Weights of a small mixture-of-experts language model, trained from scratch on English Wikipedia.
Training: a variant of Adam for the experts, 293M tokens, 4818 steps.
Below are experts of layer 8 (counted from 0) of a mixture-of-experts language model. Rows are named router (the router's row for the expert) and show model dimensions 96-143. Each number is 128 + 24 x the weight over its row's rms, rounded and kept within 0 to 255.
After each expert's rows: "comes after" lists some tokens at least twice as common just before its tokens as in all text. This comes from a sample of Wikipedia text that the model never trained on. Tokens count by the router's weight.

# expert 13
router [103 160 103 130 122 122 159 113 117 111 134 133 156 142 121 131 145 149  76 141 155 130 178 141 143 146 149 116 127  83 126 146 139 109 166 160 107 149 111 149 132 140 141 109  87 120 129 166]
comes after: ".", "\n\n", " t", " T", " l", ","

# expert 28
router [132 109  93 118 116 137 130 126 129 128 115  94 108 138 121 110 141 165 127 139 118 125 127 165 139 132 133 133 150 120 120 164 114 140 119 194 147 153 134 108 127  97  97  76 140 112 102 171]
comes after: "2", "1", " in", "an", "ab", "ar"

# expert 8
router [119 122 134 133  90 168 167 147 131 122 142 161  93 139 118 137 158 120  90 155 161  81 152 141 140 158 102 115 144 116 136 134 106 101 132 130 113 123 129 119 150 169 166  98  83 129 113 138]
comes after: " |", "\n", ")", " (", "\n\n", " ="

# expert 17
router [188 113 134 120 176 176 176 154 131 164  95  98  78 110 130 147  97 133 125  97 141 106 124 130 105 143  96 106 166 125 137 142 122 131 134  84 122 144 108  94 116  94 113 111 142 107 141 156]
comes after: "\n", ".", "==", " ==", "===", ")"

# expert 18
router [137 140 137 114 128 133 174 118 135 140 104 107  81 131  95 117 137 133  78 103 176 129 135 122  86 128 154 134  98 147 141 123 143 120 106 110 169 176 152 103 125 102 158 109 115  88 117 134]
comes after: "\n\n", "\n", "0", "|", " | \"", ":"

# expert 5
router [157 109 130  96 118 111 144 124 129 122 108 129 106  92 125 136 153 158 156 139 135 129 149 130 103 134 116 118 153  92 151 144 104 130 125 149 155 126 152 132  97 141 131 109 129 118 138 158]
comes after: "1", "2", "6", "3", "5", "7"

# expert 19
router [135 123 108  79 158 110 192 128 160 101 154 115 121  88  88 123 127 126 111 183 126 119 151  86 132 132 146 148  94  93 160 133 122 132 138 129 117 122 132  95 119  94 156  96 111 126 182 146]
comes after: " | ", " ", ", ", "| ", "–", " ("

# expert 10
router [146 120 133 101 159 175 148 110 125 129 106  95  96 102 152 140 143 124 112 162 139  63 125 131  96 171  88 123 122  92 126 133 154 164 176 133 135 116 131 120 131 125 135 125 105 156 168 142]
comes after: " | ", "0", "\n", "1", "3", " "